From a checkpoint of a small mixture-of-experts model trained on Wikipedia.
Size: 13 layers, width 192, vocabulary 8192, 29.5M parameters.
Experts: 40 experts in each of 7 layers, 224 tanh GELU neurons an expert, 2 picks a token, a softmax router.
Training: a variant of Adam for the experts, 7941 steps.
Below are experts of layer 8 (counted from 0) of a mixture-of-experts language model. Rows are named router (the router's row for the expert) and show model dimensions 0-191. Each number is 128 + 32 x the weight over its row's rms, rounded and kept within 0 to 255.
After each expert's rows: "mostly gets" lists some tokens that are sent to it at least half of the time. This comes from a sample of Wikipedia text that the model never trained on.

# expert 8
router [177 140 148 161 135 112 100 117 154 109 176 127 105 115 105 112 179 119 104 169 197  93 144 129 152 120  97 101  64 140 130 160 143 104  96 123  90 162 134 141 147 111  75 131 124  59  77  91 174 136  97  76  94 129 168 146  90 102 103 160 126  89 120  65 153  98 195 160 157 122 115 100 157 140 132 170  99 115 118 133 128 126 141 114 125 162 148  91 102  84 122 147 137  91 163 138 147  71 147 155 138 131 146 160 157 138 198  61 124 234 161 148 167 141 116 138 162 171 186 143 131 148 105 100 129  96  90 106  87 101 136  35 127 123  71 135 122  87 142 145 114 163 168 172  80 143 135  64 143  95 167 177 156 132 162 155 132 159 107 115 102 187 142  93 102 171 118  60 140  87 141 110 129 119 171 107 106 165 108  86 135 115 126 156 123 107 125 148 207 161 142 137]
mostly gets: " called", " said", " announced", " considered", " described", " stated"

# expert 36
router [189 144 178 169 142  66  72 149 161  84 159 145  47 157 153  76 151 108 150 191 162 136 121 151 150 164  91 124  91  93 110 147 154 101 135 121 121 140 128  95 167 107  97 140 181  94 143 198 164 140 127  72 127 112 111 128 133  69  76 166 162  97 199  82 137 123 154 122 150 126 135  86 199 101  83 178  50 157  98 142 115 135 118 133 131 147 111 129 104 109 124 143  80 134 169 120 138 105 123 125 165  56 103 124 162 153 125  81 105 162 188 100 118 155 136  97 108 163 126 124  85 124  93 119 137 121 185  91  93 103  81  95 129 111  88 128  89  88 160 136  82 206 181 130 117 103 182 116 135 109 162 175 160 139 149 119 118 100 104 147 114 141 157  85 127 123 109 110  88 114 146 113 165  98 127  85 101 129  90  91 184 175 156  98 128 118 131 164 169 150 149 129]
mostly gets: "\"", "”", "%", " games", " lines", " households"

# expert 17
router [138 136 157 120 148  64  71  97 113 110 138 181 129 121 144 168 171 102 174 172 154  90 148 140 141 188 131 158  84  62 105 137 119 103  82  67  69  94 103 123 137  80 100 165 170 103 137 106 121 111 130 113 139 152 199 141 161  90  99 163 108  95 142 146 127 110 158 158 165 136 196 136 124 152 133 159 129 128 143 129 182 187 117 133 134 108 125 119  95 105 120 113 126  77 128 110  87 119 179 140  97 123 119 143 139 146  73 122 118 145 169  88 106 143 148  96 138 125 191 140  65 155 133 142 138 144 153  99  85  89  89 106 112 158  79  91 105 122 141 167  35 149 161 152  71 149 192  74 147 117 146 167 134  70 157 122 152 105 112 135 139 146 120 150  98 198 162 107  81 147 140  82 124 114 161 128 105 159  70  96 130 164 137 136 149 112 185 106 209 181 140 180]
mostly gets: "ript", " design", " interest", " sign", " test", " market"

# expert 26
router [175 141 170 180 150 101  73 102  96 128 159 130 126 115  91  64 163 150 147 181 152 108 144 125 164  98  93  79 128 142 111 155 152 106 169 114 143 178 135 110 183 115  94 173 101 121 139 151  99 148 141 123 142 157 130  98 139 112  93 161 106  93 173 112 143 102 124 153 116  94 166 109 150 149  70 159  83  66 107 184 163 188 148 145  82  94 130  72 104 115 114 105 110 127 137 113 112 129 178 125 147 118 160 100 151 179 130  99 142 170 164 107 184 200 158  77 138 111 163 167 133 100  79  56 121  96 135  30 120 140 107 119 115 163 148  78  97 104 147 151 107 131 120 157  96 131 159 121 151  74 156 153 156  88 169  99 166 115  72 153  53 222  95  94 121 129 150 138 123 128 168 169 134  96 106 131 124  94 110 109 171 155 122 112 148 107 147 143 162 180 160 145]
mostly gets: " of", " from", " at", " into", " during", " between"

# expert 1
router [139 137 177 135 122  65  84 150 104 112 166 197  93 160 126 101 156  55 163 167 164 115 192 146 121 223 111  69  71 129 121 131 149  50 134 126  88 142 147 168 165  57 133 152 105 147 113 170 139 147 155 107 151 136 183 124 114 122  39 130 102 116 213 166 126 112 125 131 179 117 135 106 140 161 159 125 143 111 102 158 161 119 137 102 132 116  98 120 105 130 126 121 114  86 140 126  93 139 170 124 141 142 153 109 131 107 153  53 117 162 114 120 138 144 140  97  72 129 159 192 116 128  91 102 113 119 158  98 104 127  87  42 146 149 117  88 100 115 124 167  88 146 168  81 113 120 179 171 106 116 132 145 180  97 169 120 195 165  98 137  98 147 111 103 100 101 118 106 135  95 117 100 181  86 117 126  68 145 129  71 114 165 133 115 158 140 164 145 140 107 141 170]
mostly gets: "si", "ti", "ci", "asi", "ici", "ani"

# expert 13
router [117  76 155 176 100 126 112 136 122  97 146 211  95 139 123  94 144 111 183 164 174  94 153 130 161 131 140 129 125 145  99 131 130 105  56 102 106 144 121 134 163 120  90 171 160 124 136 145 158 146 123  66 120 161 149 137 124 102  62 153 162 118 191 106 136 102 139 182 141  91 177  80 148 108 103 166 136 100 141 152 115 119 123 184 153 156 175 132  86  61 125 149 142 119 151 108 116  79 136 176 189 130 147 131 172 137 147  47  95 152 154 123 113 145 191 100 157 132 141 160  84  99 119 139 174 141 165 116 135  96  87  91 100 106  73  75 138 103 173 146  99 159 177 171 167 138 130 123 167  82  89 153 147  94 121 130 151 103  80  59 107 133  73 121 131 137 167  83  48 119 116 105 111  86 189  93 107 135 120  88 105 103 152 134 152 143  88 144 177 112 188 167]
mostly gets: " \"", " '", "\\", " Mac", " Mc", " \\"

# expert 29
router [150 141 145 174 140 110 111 136  98 126 170 186  94 182 156 122 104  89 119 157 138  82 155 210 179 154 129 111  81 126  77  90 158 119  73 115 153 144 113 126 113 106  54 113 159  96 131 149 176 118 129 123 138 163 153 104 122  87 123 129  95  91 113  63 132 101 142 166 103 107 154 113 179  59 123 194  85 110  95 151 166 130 110 169  74 151 146  69 107 104  66 152 145 133 111 166  99 102 163 147 120  69 169 151 130 183 158 139 117 133 153  70 159 190 170  99 177 142 157 149  68 135 113 106 142 115 176 149 117 134 132 156 123 140 112 130 122  68 114 150 148 158 131 139 100  89 129  68 153 135  86 178 119 115 165 112 141 131 128 145  98 148  98 111 119 108  83 108 105  41 131 151 114 142 165  73  74 139 135 102 141 121 110 106 156 153  78 164 210 151 156 145]
mostly gets: "ă", "ik", " Z", "uk", "ich", "u"

# expert 33
router [152 143 155 141 111 100 134 105 123  86 164 103  97 142 139 111 118 124 164 209 191  77 127 127 201 130  95  93  96  75 127  89 125 102  80 107 137 125 107 113 141 127  66 140 105 135 121 118 150 153 135 146 128 142 136 107 139 109 118 186 130 117 150  96 120 131 138 119 158 103 125 114 171 107 126 187 106 110 105 185 199 193 108 152  86 113 155  86 127 101 130 173 163  91 136 112 145 112 163 164 195 137 130 184 198 189 180  74 117 142 140 108 150 153 133  74 116 144 127 159  85  96  93  59  90 147 139  77 109 107 123  88 148 134  71 101  70  90 125 160 102 166 186 159 128 121  94 106 168 143 102 124 161 103 180 125 130 104 134 104 130  95 110  96 120 172 135  77  88 100 112 133 103 117 164 128 103 185 111 104 152 199 219 140 117 137 123 174 138 173 173 114]
mostly gets: " Stadium", " Arena", " Racing", " Center", " Street", " Park"

# expert 12
router [185 143 157 126 135 126 106  97 141 127 188 111  83 120 104 120 175 115 135 151 181  74 162 149 144 138 122 118  76  60 132 149  85  79 135  95  71 144  78 131 145  90 134 192 133  64 103 158 165 178 117 118 133 139 153 115 152 121 113 174 129  78 188 162 119  91 158 151 149 139 185 150 187 121  96 148 127  99 135 125 173 121 130 138 120 146 104 110 101  83  91 139 104  73 173  71  90 119 130 164  99 136 137 111 151 148 163  87  96 165 146 141 123 160 136  77 137 126 192 176 131 173 121 120 109 105 135  60 107  85 119  57 116 143 126 106 108  94 192 151 135 117 212 130  72 136 157  38 116 133 145 133 111 129 160  74 171 102 118 157  73 142 134  94 130 113 166  58 124  92 115 147 149  83 128 117  81 134 114  83 168 178 149 110 146 142 157 138 121 134 141 147]
mostly gets: " similar", " social", " order", " significant", " addition", " According"

# expert 14
router [139 149 151 183 148 103 131 103 102  57 164 156  56 141  99  75 102 146 136 163 141  62 119 156 213 131 102 116  87  93  95 110 110  45  93  68 167 127 120 119 160  82  69 169 111 123  65 188 146 131 124  98 145 114 158 120 138 122 139 169 166 118 180  99 137 115 154 142 169 107 100 108 136 107 133 191  77 130 115 176 162 181 113 140 136 116 114 137 126 122 145 186  98 112 106 100 119 133 110 167 127 124 156 126 125 172 152  64 124 168 143 135 140 157 164  64 138  99 144 192 107 114 137 121 159  80 134  95 136 164 129 139 120 161 111  61 118 113 114 166  98 135  97 191 111 118 157 103 141 129  82 178 163 171 131  98 147 161 108 140  60 108 102 109  97  70 132  73 128  96 168 131 138  90 156 130 108 156  88  92 166 122 136 118 144 153 140 181 168 151 182 104]
mostly gets: "′", "″", "а", "е", "°"

# expert 4
router [139 153 151 121 178  78 119 142 103  90 136 116 109 199 117 136 156  83 117 163 136  97 158 147 183 165 112  98  49 136 110 141 107  90 130 121 130 165 111 139 197 122  67 138 148 148 115 142 143 137 107 142 145 126 144  81  96 133 116 127  84  76 140  96 138 157 127 184 182  79 141 119 119  94 158 180 130 139  57 171 157 206 131 120 114 104 161  64 105 133 117 155 135 134 146 146 125 153 122 149 139  63 167  82 141 169 154  35 143 157 175 149 191 144 106 112 151 144 116 154  73 144  97 126  79  99 141  95  83 134 103 115  87 151 128  95 124  56 112 172  97 170 144 174 113 107  99 130 138 151 116 177 200  73 123 109 163 105 114 121  89 154  86  79 105  89 138  98 142 117 169  62  92 129 147 117 118 142 109 114 130 168 152 171 160 134 124 182 157 147 151  95]
mostly gets: " na", " &", " Animalia", "cha", "ela", "za"

# expert 34
router [188 158 150 147 125  64 110  99 109  89 182 184 102 167 138 129 132 114 127 206 113  91 177 136 178 163  65 102 102 121 125 133 197  77  99  92 143  97 100 136 151 110  78 150 151 135  89 128 148 119 155  86 134 142 153  33 163 104 109 142 159 120 170 114 165  80 181 123 191  82 148 121 152  96 124 176  96 108  71 149 146 174  96 153 169 172 178  88 148 133 134 119 104  73 144 140 131 126 176 123  82  91 135 156 147 128 169  85  96 114 151  96 117 138 149  80 178 160 180 106  87 176 123  89 142  99 112 105 117  91 128  73 151 141 118 119  90  92 150 144 111 124 175 154 144 136  90 104 159 154 177 135 180 128 101  71 163 139 140 150 118 125 124 117 154 144 152 127  99  56 143 108 111 106 184 124  80 142  86 108 138 122 170 147 157  81 142 123 123 136 162  93]
mostly gets: "Species", " =", "Population", "idae", "Area", " Insecta"

# expert 10
router [138 165 140 173  99 107  47 125 152  93 176 133 120 122 141  78 192 104 164 136 147  71 147 131 148 155 122 104 115 104 105 129 139 111 114  94 111 166 103 151 125  75  33 171 132 132 114 162 163 174 135  88 193 138 142  99 118  68 113 167 116  78 127 110 116 105 146 155 165 120 164 126 173 129 124 169  81 130 110 120 201 143  37 150 117 158 125  80 138 103  60 109 166  70 159  98 146  98 119 136 123 106 125 146 136 165 170 119 151 121 128 122 155 168 166  98 117 137 150 147  94 152 140 123 135 152 154  80  86 111 135  84 138 141  97 107  86  92 155 180 122 149 131 150  77 102 169  80 148 140 147 145 133 111 180  79 208 106  96 117 117 189  99  63 116 164 128 134 115  99 178  70 157 118 122 112  92 122  89  85 168 159 142 121 150 136  78 146 173 146 169 140]
mostly gets: " him", " killed", " get", " find", " forces", " leave"

# expert 15
router [140 121 123 127  82 133 117 121  94 123 206 141 117 144 108 145 160  95 110 141 140  76 181 150  99 152 123 141  95  81 120 128 167 133  88 112 106 146 103 154 136  32 108 169 134  99 148 148 130 141 176 140 133 211 191  56  98 137  79 138 114 115  97  73 153 163 122 122 181  79 158 128 116 146 113 146 106 119 105 164 177 169 129 184 114 137 137 119 132 128 120 123 119 118 144 108 114  54 177 176 103 126 155 145 172 162 113 122 164 139 168  84 127 188 101  82 139 140 148 175 180 102 101 106 118 113 134 102  86 145  57 107 150 131  82  89  61  79 110 131 125 187 171 181 101  89 126 126 141 150 135 141 155 120 164 134 172 170  88 139  87 118  68  87  70 115 173  94 123 139 136 150 112 120 142  88  95 188 134  94 159 144 133 162 191 172 105 141 175 125 129 148]
mostly gets: " can", " do", " de", " des", " du", " da"

# expert 39
router [144  66 144  93 132 102  61 124 120  89 160 196 130 166 107  54 156 115  94 143 135  87 162 104 137 135 102 168  99  74 112 129  90  72  97 115  82 149 144 108 153 142 112 123 158 124 140 141 123 114 205  79 105 131 171  99 165  90 126 139 128 101 157 115 135 142 223 130 136 134 116 150 155 166  99 191 116 126  71 154 141 151 107 148 103 133 127  50  75 123 143 136 120  87 166 114 147 104 143 144 110  93 154 102 137 159 153 128 146 164 196 136 134 189 146 153 135 101 180 112  48 155 115  78 130  73 165 152  75 121 130 104 184 119  97 100 152 115 137 106 154 171 167 149 103 154 152 147 172 142 121 157 146 137 138 137 156 167 131 105 104 154 138  79 125 109 127  91  89  94 141 134 131  90 156  77  63 184 103  76 179 165 116 150 147 130 140 199 130 182 147 131]
mostly gets: "du", " Public", " %", "chan", "Char", " Candidate"

# expert 35
router [140  88 189 131 166  48 123  44  76  97 145 230  98  97 114 101 137 123 136 143 128 147  98 181 147 136  59  96 106 103  90 126 120  96  37 110 104 177 132 152 139  95 122 119 145 114 120 133 114 119 112  78 148 127 184 121 119  78 116 127 117 112 128 119 165 154 113 165 142 130 191 101 151 108 140 166 118  92 129 157 178 176 111 171  93  95 145  79 103 151 113 126 134 121 110 121 115 150 138 138  44 119 136 173 105 227 100 104 114 162 122 131 164 133 182  99 193 145 121 169  74 118 107 135  99 112 162  98 135 153 103 148 157 144  91  88 120 122 150 154  81 111 131 142 112  85 146  91 143 106 116 165 145 129 161 112 181 142 108 146 156 154 125 124  77  93 124 117 148 130 139 130 130 131 169  77 126 124  96 136 204 182 184 130 180 151 185 149 127 162 125 121]
mostly gets: "qu", "hr", " Pal", " Bal", " Kh", " Kan"

# expert 23
router [163 106 177 158 169 102 157  76 146 130 192 133  76  95 114 154 165 122 127 172 164  91 137 116 150 185 134  86 107  98 114 169 119 111  73  88  82 142 145 134 177 136 101 172 192 105 145 123 119 176 166  96 124 159 144 116 131 104 104 144 122 106 154 135 162 104 169 108 158 112 197 123 129 146 129 189  81 129 139 163 151 188 130 144 111 138 127 124 133  38 112 162 136 145 158  70 133  62 123 173  92  82 123 117 173 180 134 153 128 145 156 118 115 135 112 107 205 147 170 162 117 107  46  79 132  82 133  75 118  98 136 112 141  88  53  96 114 124 125 144 115 151 136 141 118 149 115 105 184  77 179 135 140 111 166 115 136  75 139 124 145 155 110  70 154 109 197  90  74 110 146 104 127 111 152  94  89 103 126  65 140 136 151 142 117 159 147 173 154 152 141  91]
mostly gets: " Music", " won", " Championship", " released", " Records", " awarded"

# expert 7
router [125 140 151 170 108  94  95  89 125  96 167 173  89 137 108 113 120  95 143 171 133 116 143 134 187 157 133  82  72  95  59 124 140  63  75 106 114 127 134 151 103  40  35 151  98 141 126 162 150 128 174  89 161 158 137  70 150 114 127 158 111  80 144  77 156 122 138 121 190 101 123  94 171 100 155 183 136 136 133 188 178 158  99 152 116 154 162 104 136  83  95  89 156 122 121 158 116  85 162 162  96  84 119 169 125 190 148  88 135 128 147 126 180 175 149 110 109 145 135 128  84 130  73 106  87 152 163 115 114 149 111  82  92 161  64  74  73  90 129 181 137 120 159 143 138 103 166 102 148 124 153 137 165 130 162 124 184 108  97 138 148 127 138  91 150 113 132  94 122 121 154 167 102 102 137  93  77 159  93  97 208 142 159 135 179 126 122 144 139 152 140 113]
mostly gets: "ford", "berg", "ić", " Williams", "mann", " Johnson"

# expert 20
router [153 140 109 138 110 105 122  89 108 125 131 224  71 144 102  75 105  80 122 156 133 136 116 161 131 176 153 154 143 101 156 175 116  96  90  88 116 131  93 160 122 122 104 137 123 158 129 108 141 181 202  77 169 156 119 104 147 121  66 144 104 100 132  76 125 143 127 133 210 101 147 113 123 136 146 143  69  54 120 156 128 166  57 177  88 145 151  68 114 124 147  97 154 119 143 164  94 186 191 109 164 103 155 119 182 120 118  67 130 146 125  83 182 108 134  89 116 155 121 179 151  88 107  87 133  74 113 104  77 155  92  85 146 155 134 101 114 123 122 174 110 129 169 146 160 116 137 117 114  77  95 140 169 114 128 129 160 124 116 136  85 131  99  79 109  99 107  80  92 115 156 119 136 133  98  84 118 171  88 109 160 142 150 170 231 143 117 139 177 147 149 128]
mostly gets: " Ho", " bo", " Bre", " Li", " bi", " We"